Below are experts of layer 6 (counted from 0) of a mixture-of-experts language model. Rows are named router (the router's row for the expert), up (a neuron's input weights, with its number), down (a neuron's output weights, with its number) and show model dimensions 0-223. Each number is 128 + 24 x the weight over its row's rms, rounded and kept within 0 to 255. Numbers have three digits each.
Before each expert's rows: a language model's description of what the expert responds to. This comes from a sample of Wikipedia text that the model never trained on.

# expert 14
It responds to: Past participles, -ing forms and verb particles after to, was, be, such as used, received, moved, passed out, back, up.
router:155126118132125168124088108181111111141142147109145128165148112140084085148117137125154098103135089149104116143111113155161081146112080103077135100123137139142118099106127150124172131149102124137138110103147127132146138100128107132146138075094133108113122114128126137163108155156099165153122143201181103112125144149136122121142128088105136124161089160139128096154100082069116105118160126116105155112118126135196162111139138143119115135144122120172146161141131130118137140132098121127110116146093121132112146139110165118179164113109074132139103146096134110119154143114139074134121090125159104136146188127135108105102135131177147134125114143111082161126146141127109164110135
up4:156138132137132167162100127159109106148133134086127089111129138093090147136110190179101126149130123087095132132143103133191127130129195119129126133134139140118153093173152101134141130114121138127152151125115150127164145138164140132148135095122100162156111145145113144112138141065125151129096102148142164127132095112138112135119107084185094125126089122135144141139154128141090100146096152140135144160111168097173140117130146164108103113100115096105171159122138132082108088115079141111122092108097104112110145171132118140110099092147102148143119129127132097173101099111104119140156127173133134094162106140112134114139137092139131151127089136163123143115126103119136146088167
down4:137127114078121129144134097095147124142136155136179100119069128122112134106174136153166105110159152145126196111124112131144159128144128157139132114141129126121163172087131121122133114112117159086120133131138129121102128130164109107143111109143089154120145131066145147169143161157070083142147117160114113144152101116143089136096124148105160129125128082091121119122139104137126190098108126125149121131108148164135147137106136142156119125138127172156113122129120144148159129084155153159172115102122107104126121096144161115139090135111110088051117093111136138115134137129119128116111101132112114112108141126067161121161142116135103153111117177125153132158145120142174128152074
up5:138100119133136130131162161143123121120103075128134136160101129137136125153065159125101145164178134137161114146121120146148142146123085115145106127140139115114103131149117107125172158159124123138142143112159160103146117135071159087143136145122079138105151133127089158114103134117112132119129094133093130183144139116119112140138120119103138167148121106122116125160126114121179126123067125154155153102109139132092124118143099153126114100121130129104134171090088127139099099136098133123131105178132166069125136131159106128126107097123158126119154123164068149160113154116112107130141098139124120173136151137164115120131113155155183085130122096170159135081132058167103134112137
down5:077118098147123117111104117163092142117132109157106103143117116122149080109124099151107102115121152145154106150113109102102106158101158116139112146132134119132138130154123121122148106142108117132103096069179128146099119137142155142164132119161150146097112132140116128114132167106148130125108101080095184104111137094139130135130109142147088164128166158153149099113161150127143097106084143158134105126143115126134145179138125145146122128108127113119092136129138103121150091176130139146168130131135186076168118121140132133170137187138156128154115143134156112102144111137113123100155084105122176152101117085143143158135118120103116135124147158123138123068150181129111152051145
up6:156140140154109098105115113114117091120131080132122134150130115162136134174142130160128152128141114151094108075106076159130123101146133131158126217141133156116142078178113095141127101148140130072118141142104132102127103169085125116081091133105109123149138161110100094113160149120132164107134153147123121123103095163145156108132135154158078152107135135141123135111150146147107129141133154147123100152134169079133106141116115121088141114157131130170166100157129154153101153158131140149153166112112119106130112134128117088165129148125146114104118144105142111124104105146125098171107167128149113149109135135089102109088122094164115135085128145136137129096113110155185149101141
down6:101133159111085122161132138092135108126086145142099133145112111131120116109110137136150123091136157119124169120083123137132156147106130143105157074128151158136122117159127171118137158095144129179138138155076148139156084141165139143152145128086114128151166174115122111110136153122147121162164140077113089158166145143129149142113118156119143078131174145134127131160145144101126119147127124156150130141142145121127111116125105135149147084122114090159133170099141153111083127118079103115120099071133125128144122072135104137116073088140108143098121107159129115148100145137127106088085109107121158166134112149129163104129196135106148135159109149079147132094119120144116155117118
up7:137091110184131124137167118168121129114151154124089118123158073126172087136107123109176136107112131125105126138141114126131098111102118067083113136151096164123107170144103079168105113118094150176131097142156152130176124157130143112097139107117063129083132111092128144117147108119149123115136113159121153112100123155138144102107125085136107133156144148123139128151144117138133139113118137095125136135113141084141096126114190119137136089140134138125131124141111121116149134187121141109134181141127080126109126156139143108173162159130135103145114123139132111117199129164110095142138144119132150156145105092118158115135137079119117117116132102116136134105157161137199118140105
down7:138127116097093164072096102154168150076124117100135161133120164087167130105152113132099117119141089125125115112095158077107134141209141139170134144139101117151132158141131159122130123119136123161173126145136106125116124139113138085132109100162127141135152118140134115160087130162140111175164128138140087152130146148105105107123097191126112124105163143156138144174147093117127110137149111158115115107132139085131121145168124127145143104167151119135128109139147109107123121122090152135098166104139093109116134128106182115139137073124136150083131138131090109132115094119105128099130104076142105126153125138099121124117129122143104110113169127158147112183166108154088150146126
up8:126168102132130115122121141155122150071103105145153105124133163155156111151140155115122123118084137142126109135164114121147060106157072119123157104165135164139108098106132137157123154137105130132141082140126126176096125115112121137089136105127143099140131118143130125120116142123140170144118145099105108133166144121163118143129185083136139108131182085129118161099084101105151114122173138110120078116168140136146082107117112138063093141093079128147142145096124150129083122147114151151128154168131154159125128144139143102189145136069121120148089126120128096137155163146107119188119154146104134101130117100172115153121132137107140122126118135126133154110130148110111132129155
down8:144099093154126081095133107110112111113136120143129131133089127108135154172133069117130094163151144137108094137160112137123150129128132152157141126142141120157150144091140109129139101122152057088109176130139135140119153157097103097135111120144156154119128121138150108103111080120114131170109117123137110125138100148097141138180077108097062150131110113136140136137133178122143121142140149093146151106086133114123106116183098133118166132176181131100147088125100159139144133139086159093147146112118142151103151125151107123102104133129122112176123099184105162135120145134120154140120149144149137141132136108126115149156122150176143092112131120141177146115081124143128145091078
up9:138106108152114130118130100162156128127161133140075156123130121086098133112112141109128095158112141129128133101135087115148155124129127108111121104109137119111124142141104137092132129127118103114129140105113135077098146150159089097121169140100096124125134112134118118152120120159153115152139135104136140142085078170111178144158134155168120184134121116090151160145123132108077131102159130094103146169122141136160155118130135131099152115120141119170113132152142123082133095178112105121138135136140161159122117091180084131153148129118123134196103131130121121142117103129097174165109094127138069120172139164118120127097157104166154095078173184132134143141119108170133115104110
down9:153159132180154135123137095129117110158145160092105119135122166115148146134128155113134130098150113129146118134122090141094112123171090169130104134102121128104132181141140137097149132122150112135103161104058121171099146164141090138137129145104115109105085149078169145104102173114131124125107144092107119087102135123140097150154151127115124106084115109144124172170140154170128149123148151084152111094129175126120102145097132107104140127104137101150095150102167133123080161126095175105098145151137140146139115136108130117127118132148124175139172108074146139155135089144106152160107175135166122122101148109115143140134099144098107135103110112114140158106085118128148144125144
up10:146075084152117112108170116159106122131151130112118137152155119142154126104087134124139124162093140121102110141114138172137079116096081165114109097151135116114112209144154127149158121166129175123125110165123121113101127117204111104141101100114127161104124164106118134130117136101122141110140112154154130091124171119087121124147106141139083127111140124159093160112157144123182103143138142116130168141134093085131122114081077133140121152084133138082122088110139096145111139120156155089150154108123112142129131143131127144133100115161108124139134126158146164131113160098121120123115139112164124111152168094085133161114177132142115108136116119173115148130147164099131141128120
down10:144088135133167107140148154100113128128114167140126139134111136094102104107186146104111158183108126110119087176095191152152124140113135117109124150174085135101123134135114105077118176160132148129128160105141169117099116112117099153081105138116105130104130165107106112132128175133148127139137118138140094150136143139115150113138153181190161131113142128124137145103140100122094139125129090166136137084117133130115106141077153082128075156150152133077144114141119112133130127069106199108127120154157115133130119116126118138141131148149125122115165129134144169155097122094109118132127156085123114139084146136149100140131124106180109131106124124134131136114119158131134100105100
up11:141135081096132126142137115115162112126127157144147140109138164106150145137140115149112149131185134142146110132099116099108125136168094127117080136085135172126125158121085147151120105141133119132127166111085144140174152135128116120150125074113131082054079146163132138134105186101096119164145150136122127145126111127125095154125124136153142128134128161142119124148119098068153126148109129133107128113124134120141116101145141126109152144167129130155131100100092103127104103106115133133123106077119154119117115081114136123099134140139109180085130150113126135157163126128126073085141112126169167106134150136133144178082052139138165153115142119133163126130177134125142158119170
down11:162092177137139111116171159135128130067137207165102103154129164111132105102124114094112106126117157141134126143118156139138168118128079121116089107125121108143077128119104126143156137089141110153139154139114145117120144117173126087120127112149137102115117134119142112111146131115101116132097155080106088119142133133136184136126130128111128163131145130170119174132110149087120141119146131124114138154136134105130094165151123156142120107140091165124162124102143129075128109143159121116140096132099129115096133141085151126154117138124147176129125099110087089142080141096102133156167111156148098122125132168119104153136119162185184094140162162105115081113123131141134143092140
up12:149136053130098144111115135125087106120126161164093111142121119126137104122101123101130112168131115166132134130117100118124144135096142124145146099131149166158109158120125132078101144105098141090137071143139142132107154088131143133141078136132136132141129107150144116121135119141139165114097112129160136096114101126129077121098115134177123143123130125134142118151126112138103112137163130173129108163104124131119170194137102130119112142069166134129161090154117173132118145171114142122125151100126139097117144176144104117172137175122146155128131086141171168145103123137116132126091080143099122150124085135145144193125143117140095114070128119160106132145155104153128152141079
down12:084120156145113138155128139111087174090144095148112149129090118113103135112112135105168117120104149163154174122111135120118121142149146152123117117125118138116118152136154104184130063143107130178147132148105166119116126147161123102140179111120105139113097126148123111133143163074165124127094071118147072153114106110137121127076146118144145158123119192129088129142114135128150138126107094128110173108165106098110138128151121139128091114087120137101114130134094113091138064101133149128151140129126151116170168148085128132141142144142134172120120115130112169121153098157106143170099095125104122102147095121132115145132129139171167096164093113116143145120146157155148120130150
up13:176144130140086162113137107109099139133118122102158098124160103148110142078192115141166113115138115163141131118114154106130097123104107150108140117104140078128121089121148158127120127157159111134100130135153177096110159134110088098137165094139184143137148093126135121078122141121112177179132145152106114110089109105103107130106118125094129108115127108081102130159158120131117105135112152139150126139117094135093157120139120105137154148142167119103155104076117096101090096142106114166093126167126117138175154146129181134101182161141114127119103145150128152139107140140159113152139097134139144165140155110128121116127122154150125167147133113159117103165074160123106113140121
down13:105126131109125188115110152141154135123135107117143096138135120152098099122159125145101127152107155129138127145098168148139101150130151152128129128153104117146102130070123165132120150112130150136110158119163115102105153131098154113155169088099120073114154166115127165092107102133154146117113127095106145102183149141113124173108097101072124110145102152126119163128122143132138149137160103140131114169122132123108055161120151146131142117107163087137125081076121145148112117111109152138130146133152137117150139158120118118148145125140075133120131102128177134161107089124131086093119113139119130129116159070148118103145137209123171109122112113126100111184115155125112148122146
up14:101101141131082097102113138128138171152157131140115120186126137097117115121101107121158134138100131141129137167117133159122139137106113150144149134164160120101093121119112179126122145122116120122143182110122155102117118115134090079137104146135116150152139127131113146088151130128154151128110109152097136134102178162141150104087140133156154150103104174119176152110154119119079145115140141142140137112159163105149140135142119142114143106152116090145136083142138111103124150116105157129107117153114135111162123102156158118108129130119130123120171116139107096125112073139182107102094152142147120103104123080077117084037149123097176138137133169121123121138190093138114145117140
down14:122146136136153143119119139130104094141131095189112093134115099128103154135112108152121182136118137139146160149082028141167149121128120143134098119116115138158098142158115131118154162079135090130130099116158104131116120143134125105115161111139119112167124118107138147109163169123126140111131171188110139169139104136158116109092146160111143131111129149144163133098118117117114152107142149102123137128117127131119121096149110137105134059139135159173149142148102138116118129155128104117185119116130124087076092093131141165117104183132128141133151138135139149102130109134068155144153184105119189106104098106101125131146117130113127130108162128117123118152130091126129116130088
up15:113112152162085112136129121157135118187109160090133106134143109139115111103152158150087109103110098143108128138118160097120088130118052104137161157109136106184121165125132153107116132132140123133106109089108143155112160116106123142151111116128135127104123150152146152136116122121158123080137153160144092158115160120149099138121123090120146131138126121139126129122115128132148121109152115119148106169136179124199119136111178084114156129137138103155144134126143125096134150077148141139139121129166126142131124169115111095168146195144115139097121141133123131102118103153088167127145163138172134150106148126118114078062117134071107114143100093095109099140153130114152150099110
down15:123150169141135137108130134126148149108147151117163147113128141148108110127112141116111138111150104112140164123135129107069171135128153109119134114124107119145089136135129119151108138112150167162162122164087143097159100108087132122060135086131093146139105115121130128136106098132166178185128152095155125140146111115135114136159102141110128113204107138077085105059108133133176124112128126098137132114161151085120104125097163132088161131101162118105172091152109129100125139125120136195136112147144135117148138121120124119161125144160141136145141121078145165126108108142158123119165148089117126134133110078135116128096154151119122102139110134169114132141107141078158150101125
up16:124123160177136181151138146115129089093130156116101148148155105127101145138107127150109141121141121163082146189149078136126121140122127131107113155087134127154103099091106162085123126139119129150108162147165141129074172134106157127087140092121105155144116151114162132110144113151145096135116128129134145162087079163124104100153097126134145108153125122085147151156132080142148126171113111135131082130131077112128103094098163132138155115095126080149111117131115126137149095154113100138154106117129113104121133173151141154130162116145127126135127159100122162083159160146144118168100084109116111127115113135132160165115138139109094099146144129149126149172115142134156100073136
down16:122141108120132133107102169128151132184117148166133113086125116161141124089160162109176140171131099130126110109126177127115154167139107144136127114105113122179140123141167076129136153108095099107130148113163096152141059138134131120122094136153142113117143110123097162149143139099112138113134128124119131097136151131139130079153137118153153173140139149132121150046134153131139162163114138061157146127123076178109118128145129151145119091124112143105102163159157099108150157137087099123109138126133130132129101166131108091103120154158116100137124127131145150055121130091165139102110121125111119102138142125145125135099106142139087118149110143102087151142158132098132120143109
up17:142095136102091126143115129166114142125105143118118139114084143115128129150082141124127109076122114114100137113149106130138126125133143108115086142137159163112176095143130062183148141117105127165135150126159141161112165124123123105120119097140125152118120197153142146173148145106140138136127129131144126155104156180130102094087105133125105137144151116119132161150162121137150171114147145153137104112116076136097135079114151130123121119117147180148105104138084172089168112124118145171103111131129120115118152162075119137146167151102116172116131102161138076120136093135111097090092144095124165151155119137127115148088099135140153146098098127131146120078147110149143150120110
down17:122152112109137107183096128102094134130111139090093126119138094134103116145126131155111127152156101127140150161118199060093144161144132120131117160141122182152086135112117112137080131107148110138079156119105103130148132117136121170142158189126092141101139144118124141128150110166118132101154150126103135085110098162134123206078148159154136127076109114117131140118129167111138092092158127091124133139114098106128145137139110162145139145154133120138168143169123141132128124134120141145136137132120129157107089135088152161113112066150122115095173162143132090149113142125119131095111116107117142134122127114176157115159109118121119130084151130122147098117123102112121119137173
up18:189126139109153151140157126128116150088096142102134103125104117139146108137120116134151153115135129142112127157185099141173139119095143105142147170143142134119145136125091158076132129126115124116112045134100149118132124118112094083127082116114126127168150117125112154101122177116130125130124141128126151137123137121148133117134142048117146129118122126125109139156149142160137105100109116139123159150118188137104150161117125136137133128106138150122140164116110087085106179103120146089114118089171135153130130144133148146071094068131126138087132158087084102118162139145152128103080136124143140150126122133108131152077119162128125082140162128166133127154095170167131140136146
down18:117128136076088136152118147077111107119117149110139159127127064132155107136190101123127129130108121117127147154117164148131095137139142136159122125107120151148158126103151157141140109127143147135131120133115118149106145173084111117126066092148110115151119149179141116110147146163087130113136105127101165121130116135183088084130161118076101120140197130104126091135142167173112116117129157098134145121147163130118123101143150139144104129171153119155148138179109112095134144135133146079122156132100128115135163092109122140093086154143114113133102150108163158147176107129100129118105137074110155122118074145130131112118160150152100129083109163099139135133110131135101141133131
up19:164120113127113134104122138157146121091138192158098131137135152138073150125120102129176184109133156114096105169085119144134104146131118158098073116114141159158098128100103143122137116139083141110158108149122127118109151144163136152137136125096183133135114121115114094158131142084080157182100137130090186101109145106102113111162128114181104118141135104132131114141102112136101107140157166147097122141129150093160146151175123126135161132130142095109147116114102087108116124102138140127128145076154156114130143145124121113148144105081092130140095101145140146141133095111167148150138117127124107101121117194100120114135106106126128120157130145135099125142173105123182124130138
down19:136160156125115143132135103083102111124154068161177108150118117082111125110152105130115119145123114135151172155144088118132169139136111117096126104118119149157155108126123153145098137036113099125122152133145088160133150119114148120093139130144110118178093163159157161127129135149135102104100154103124104130144123144153097076108133117105132105132102170104111125123107159140121158099109136099202101139123175142132133150107125082124139115123109120137092158135112156129131140134149129102127134170206111111160154106164122113124105148122140149134151097163078126125149134132135138131104132143104134089120156118123125134139084152137158133137133131098123140121168100138089153148087
up20:157140110164113131146108101065154146117125124098080142156088124158135127103123131127127141148131139155149144113132094127163120177131121095139133053096141165130128153138116121144138117132140107154152104122150157168155128133091151187101107099084092151150186101149112145121142099176101111122080116127116158131104128132156102115114134089125126140114134108114118068141155129120143083156108128150153146097106112128098134120114165170107115153101146173146175118115143129117114157148114133131097132094100132126118181139129167131141129141122123143147133121122162068129116141160091122105189112103119071140138142134142156107161144128118092130099129118158136138085145117113143120121126
down20:137137170125108094102138105142141113179166101071095149137062101139105142160186152130151165183146118141112144119115112155115116120129157126110156132140110087111102092151133128106160149127085118132127070138134120109110116118122110154149117135160095138133121124131128134155117119147115125116114162170086118132132106138110099135108158128156131166148153156132097191084177123115101093139170062127120138140096170126139155145101169089148115090141163113130124121147115119140144131138113154119128134116083137113131077108142161116149143105099139146139085113141131121141092129127129094121107129156147129138116097152128171124144093141122095124125125147147164081154152113121171123141109
up21:094143129138116081148109143089120123149124124136164132112065133143140132139147149164136116144157098127109145090156125152147064153156154133112161191110134173101110136052113135099129117116115097115149138121120137124119146143117073137096097100130113103162151138156121115121130113130120152112085160118160147126115116098137143143071122113154084099135130141114109110150136124137109119096119113127155151092131150115097154134132160122118148150138130092109142140118142170150109147103100158114101175160108160132145135126133139099178137143108137117098120137198159084132128134120127108136163152113148165092171178126085141088115124122126132105134171136131136134091161104094145145129121
down21:123143115130137098103151157128127127109083131099124074099147102138166133154129092126133103113161131111142142124157181152121113134136165117085187127110107126107154195129106138124129116135131122130079106146144124127114100111143123144126150093099112139119145153162113116135149100157135152135094136142140115094123122117117084084136140149157155146143131092103101124136140113138139108176133096102095168124145117140112129146115107160102132110135108149082105167085178105132107167122112147123091166161095104133097135148180122127118099169176116124148122107116166183157099162099143119132142135134062164092120121138178149111163114119106115131107103133143133162128148113131137091158135
up22:134189128178115153129146125111134156145127144126079167143108135118094085118155122103127084132129110178116132138158143146174161148123138139100122098128120123114081119120137126121107121097148089103133127136149156117087137138133093139099169137086134166140155143145111146121169170173099100163158129106132118141100096148157086108114124105147126131113106128131130095168140119138136140100119135112120180109102124139134161181151125146137097134173110115134125107163136108135108079099113077133158124115150176121116145146115108104157122134104109125112138164150159131126147127144120142100159133182112080141166144093155119101140106126113061118128155158101116146093094129123091094115114
down22:149139104127175156133102184149100133134147144123126131121106121104114134155119121126168136144139143166124125159123119173151110113146093132082122120120103080132115158138141157155122070131086118155120105130150088110117145141122077131115116155140087124118153137127092100118157142152152144147085142123141084129121114134135116126119103143132136165115144111181140181163142111118115111096134128163096141122118157128118137140125120137156129146127084156114148095124105132132179105122135069126116135178166090191102138119154165120102135139155115113120111140130094116133150164108090172072092122146080139122137093139133179153079100159143119165129131114111121143086119100102123109150121
up23:115154136114103131128130115129141123129102119088151107125132095157064111172160135143164118104112100138119135126094109157135112144107130159107160116103125178145129111097128095128121103136136136124117139133145141140139150143090112144133113155095128149149101137150083132175154129119157128150102095129136110133120113109131126105096127166138156081124108145168137083152152130091182117111111100158099127162151126111095087143073063108119151142159117108104128153119124133150101161163120104158125138145123161157103116096164144127154188159156153134150106127086108125112132108121132127121130102109158128120145165125155090105110072130130167147118113132115226125130171131137142127124116
down23:107111177078152179153134097150162073124157140136147109094107087116154082181123137125109125141124121113122096169162078134152129137152111162116136133116134138136133119133090117113107108098136110148115121137134098116095119150175123118138172159144136137143120058156118151137159140138144102128110138170131161156158125144121094115085084150081115128155114124165134124084156150110105095117098129154146173109104124085149128140131126110171085161107077104109142125134134140136127162108148130138163151138130128128162136128130077150140129125098112119128126120101139140093127120134140090099112166168143118107086168175144083134125124148110121139126111125163155162136103102115151127135119
up24:118131170170156102124101157139161180113112115146149100158147101136094123124106092132145102113075086120119110120142107138139165177171149094140129120136111146104138119095125145098178157156115132145114121136123100162122163140142124103106124135104120180154140182135120092126143135115126145149105118098120166126115100150141128122083132086143128110109156154179135072152143116106098157120140091147110107137144115121138103083138129153113093139123161118097132104138103133084146150122111112134153132174113167152133166110071141110144146110126108152128136119114157112135122135133140125109100149093162094146091186130128143128104122093172139146107097067144178133112096125135135138127145
down24:114122102110149123125136141133158115157145128124135110126157132130086145127095113111144154124148092144113145149131142139101068094133101104115160151145190130102119118114137138145095106130151113128123090108138190112133136122144134189148118115118128094120124109090122109116110118161133152113110140165118109083092142167138147134130144166073126136142090114097122118104125166110126132119149119155142175101116134176130130116093123097122154089140130151098121141112197171104159154128132155118144059116138171152151139144120113137115117116076149126131129158109123166103127107166086148180162152110141127134115112108156117128168128138151153109105088122080167107142103133139127071111152
up25:091104126084119163098143124118152121119118140137131125127082096168140128112182102146097106152216097141112188162139093136149135105144123121149124103144092136163154134089138121118157173142123073099129144143131111136150124103142069154098119092147142120151142110166097142129132145139147149139126156143125124103122106106117104127107121103154144112139078105130124121085150086119144165100151144138141133168122139132108156189168172109138135152154098096142143152125170155140105092146100149131150135122137094149076131148123101100154157158120103131103149089125147146119118135097111134118153117096099145136115145102130100130149130143092133154105105126075118124131111127166138124109135
down25:093125140088119146169135145122172118126156148123101110161167120136130115120141147149112102092116118129117133139117117116092113111113107087115152123157125128146139097149127162121115114066109210141102167135103134128150100127133106133094107109106144162135095138106141116087108143154130136158140130093146078142104166135177150163115080198119120096150119107121115116170127093103129102155107114144119117111154125184155117114172132081131132149140102141166150129154134128127107129147093141146137127133165145163149138132112117106108138124109124152118118173133153120137152160102149122108120082078132125155149144125108149151109141103154107107098153194120135097107119118065124107153126
up26:137133114149098167115145088153103135141127114180104124111142099134115137114111089118145119097124140145106192078171195171150073149143128162159120087109105106144147139120130131084115123134136132098103127107133117159153135121113162156162108143142139112126151136172097123121153104135094158136123126092133078105111104135139106143103070150113140123107121143146096148139124107116093154146093137147142116154123159099129175104132149136114115174132116131133200133123173123152107161114115156132146095124128134147141149139076151118110107111114096141100126133146156083131136073109135138116159104137118093126139146163129133109125136109148143121169130070129137118132124126132107087183148
down26:139144106147151068120157106099109112141172168139137139141145116129120074092118130126150151117094131152126135128140098125100106169141106124140136133121101077140128125137117091128196150152099106146102142131149088147112133093147102122090124146122102105148138142153112138139128113083076138108125167149156122137100113124142136157150139114120088111156107108164148113115120093119160173124127176111136125121172152183109117145142161134138158078144129123116097134123089106104118217134066148124127105101159090113163095138152143148107131102147127141123144102110105096151150111120138088139143147113122125153134136149113167150126118125126159126127125090121129183177109148112110114135149
up27:136124118127110103128164085129104095137129160122112134155134099139152110152112183113115095145135138154141157116124147141109108135143126090167134099112156089155095164122098151125138148131123134116139124114143104090190154122130142127150106097103118129077144118100122134142143141173105151166174086127119160133153126090107111124101082138161130149124117109133126109140156183139116146128110093130181133126068094150156137116114147147124137108090109092140108104126132105131112107116156166121123061130153147079168145133096147123079088092163113127110148112159123125156143120096160116144131130112148163144153119147104117112182136127171123117159123075142105126113132163169108134126157
down27:115127127131159115099098115103142122098116131123153121175111141180111136122127157106115106126096131131150110173122154100128052133124099145121167154099107154154095159150150125139141157188137082138045115093091134095129110134144124155103104129114144141171125099096124153128151124114158127098091106164111137111104161128150111137125116136095163121120156136186088145159157110145113096113157108134102168157131094119115114103135140154114153106104116160097145130110145135125124109132131138155144135099117124088133114105145104122108141146134140126112136102121168125173112101192115146152107158135117148137074123115144158119101163096127142146067140123136165147144111122149158148146126
up28:176134135150130137128118111186094155143123132143160154145127085136155070104103138084130136141140122128113129143149182160144104093133109128122127138119141105118080152140130128136155123144112096120103123118128130158148154099116118146139112095113118098096128163123136139133121150057147075086093108118155148149158139142097153118104147160142116114144128102137106114149146108080101122134142127137102113117150139155095114157110098145140143126147120111132126129143115130075183124167117117131111121082132135135116096126123160127160139157109146109112156114189128142118103102065128076170184144112143106174152130130120120105174169144122083111138103168160123116097127146123160099132162
down28:116133112144090105095174115146157116106150085100103152124130136173137122116137143119130093163130139152127118121159121139151122130166125174127096129150105157161133147089132145085119117082125100116138134117132113114107161127162136108131121129161103114150132118165128170156112110144122128089106138109132117107095096085127100169150170110105145095141111105120140126128152152095139134141134108169120113114163116172129136118137133053110083122148078151151097147135096137103154092093108142184107130106141155101099095133109169113130179157116085143141153137123158130137134094117109143135127125085157133120151115138114075124113149153190131105138155145134135153140083186142146141141112
up29:115090077132125127156107130121111108144162156063118139170100107135092128192104148111112126139133106133115150100152163110114111183120131120146142128115120092122141177137098110135156114136120122082152132097138130149136114140119109150168132134109096110133150167121071083166136124114117148127113110141096069131154103135144141141202141137141130106113163142111093090103096116129131188140116100170119110139105128132134140116150169144114114130188129104091144157143134093134117095173109100152108112138118122124112147146135149096147186142100114128149108114095157165126095114144138128115137112129125144113109126123097108177134189128132154154164159112142125111126115133143125142120099
down29:131131170107143091127134146152133120157144097191157107116118134151155167085129122128163136154113094149094155102136113081122138144151108134095106128130156138119131151099096126099134130129137164150178115150144093103204097143106144072164109146139148108126149122148095171152143128131132134082170115104121121120154121166129144140143117106088129139122141104084114128139147093124093124132093095136119082146116122111142171118096135091114142122159138130096111147099086155127153135102131084131121089174117101163132127150146123116108123133158113074145165165128141093164119127133123121127094128094188138119109134128111148147122119158165115132164108100120129175093104123126119123139152
up30:101151135107099109183068172087094107127107143134145128148131100128133132176126148120082131128087158166155106125118154149120133143110104110122115125137137092123147158151133113096134116070106104152155149128123157149149110138144178107122147122093115085093114129108127145100170103112160107138099079126109153138116069141159148113119126186141114143137153148107113171118147100158098137179116110121110160152181140117143125102141138151114155098141111127105149124119128106123142142137145106121145138108169135173110111154145134144129117167176101118130111133115086119121145156118099113131110151152086135128137141144135097070187117112117101141102128145157142168115124129105156117077121
down30:173106114145129136084166133127127156135144121118132125171120109108115112124133155128134074117098125142108155146134115131165104110141151126167112128123113116173150132182100114145124156194126162192133111146146134134125137110099115171115094154138131164112149139099150114081119109138176147103138111131163088114142130096131113176130095105115146073167117140135083094142151112111115136129090111116148133110117122179110154122110128137142124082067148132150097126146122139100144106150108139107156104140146104080106121125112119126101115090119082121120096108186138162104160134160135106078130162161132127116144152172138145136093115149124096095138125139132172120103154118130138145132123
up31:118183113110131116149102113164112097111139125140111175142141101102135172148133112126103079120096095167161150159146117096103127157127135143136143046058149148123146189136159105117163091142139127144116137127143109120147154112142140112101116128127106125197116142152113115109090122123130115149121106128129170141141087047124113104103147130142142138099141125124144104120196090150110129125119149088115107134128101115118149131115121110134116122134159166118155109127089108119147107086141146130126144137165135077163142116144159140133100134141132110119113126141131122179136133166153153105148121120126163124150122124102113116149154065153120126160124157105088165122156110112116148133127
down31:148118163094129133136111112143147149166102133126098157144135166130135115100160135131120147125082131161134125105183145111132099103101115138168135137087102153117106113105132135145063155119158149122114132125120123097129132164136147149144155131125111137104109076152131167103144119132110155122162096084136098061077146138103119134123160139138080076106100111124149138104152147125124100144160110108155123098116120101108113158115127107161116125143144150104127140100095167149154178084107123097165149138099118125117121100115122119151117133105115158140104133172117155118187162136135149184125101147146098147151096092116081142188130111105158126124143144135128171125143144099117133142164
up32:086123137112123097138120126142125148132141131113152131120086132169124082176154144102103111143129104118100099155113163145093139120165124130106097126167142111108132122126094097121145138170116123130088102128091180152142141108179077163145153139139054134182140112129111130106121136086113141102183193116108156101133132154123117146135152094143089132152148113096134137128124127127163125125124138122131127144100166143176086121169101120137138116147152130094100126131161121137139114123132134101110085117136099132140093195138138176179146111079144159140086151127104115126113135154119134124118101127147143097152133121153097125112100105150135117134116168130091123143126145085113124151159
down32:081158147107154162136129127119138120127123139163063129157126093161161112140100149096150120109150152156109130144124155140092134123146115149136120133162176093117149133115132166102106104186134127123119153089125158164118140157101096131119135131118075135116142113123171150144151121101124119151147119109120131119136112129061079151144099131123143136095115131115149097136128131175098117113123121122096112123130133113085153103147128168142126182126139145111151152066105127106128120148175116150098143134154099170161106121134118137106143168155115159159111138112088052136119107137105101129120126130107099134096112090145106126132181146158113106106149127131114144098107180111133184125142
up33:119119109110124163151151094117152086138150145096141102134145150120150123119149122109092097144095162130119103100125110116110114139167091129128160105151124097118109088089125134095122148144172140117138123137115133135130149132134114142126099154065137163092129097109069125094163113174079105171135111114152130110114095139092143137177118108120177114107112162095119112162110159132097088117123136161148130121134128140088118105142174154117131119171151116158114158172147099113127132173122116144131133120108076151162155158156144090081131149133146123139139159136164175137133133166113139088156128151133152113143139130092108093121141127151105129142108090117089118158163114141163167120120
down33:137126117132135122124128110141162150131150095133153103136159128164089096109072129104083158145127126129147156068104125130101114088173138073106081077136142148130123110074142121133120171135122117129145111124153121142143144145157139094120139117147102152162144139117102125192112131148111095116108134116140160121112109120112128113092130107097197094124160120121153163089110139101089079102115116105126150158164118124131114166151158124137115083163147134142177117139147177125136125143161124121128166133086127112157117131128092119131138163156103129133162097115135112141166173143141112148151122152126126087113098123118119121158140142106111122171112084167132105178119121131118164113128
up34:133166128136101117086126140088115140081165135154137133133137150139134152114126161095174092116154092136173122120125121142152132113108127099171132146154130146126145125124139091097140189138094126111109073115136144152152128118139088154142142173123163112144166148128152140105135117109102177108108147124119158158125155173137133081149158138135095133174121127107137155079137076138121108146111166148121121164129166177107135106118161115100128125112124085112124109127142116119123161110089125151146128116146092135116169096130089158120143108092146107124125131144156072154131110083089098107139130108162091111140121141120122126117090114117110063111125127100142144129089153163132138155162
down34:136111165140148114146180136120138134120154141132165077151147106104132150130108163146148078127167127129117150142108117150161135145142122190157136118101131130152118161148092101140109168137109103103103126138112111129085120152162105134158160142171100145134101094063142132117108111148141092117179132135114124088127138138121146122119131146160099153128072123144106084112141083158124097145131112129144122141173117163097099121120147145129134127124125140199112123131105122107128154116087094118122129144166139105121127103124143096128108122111173104100096091141129147123137135120180175086170154155128085124118118110117146172104130103170111106112075144129126146089097109106141140149126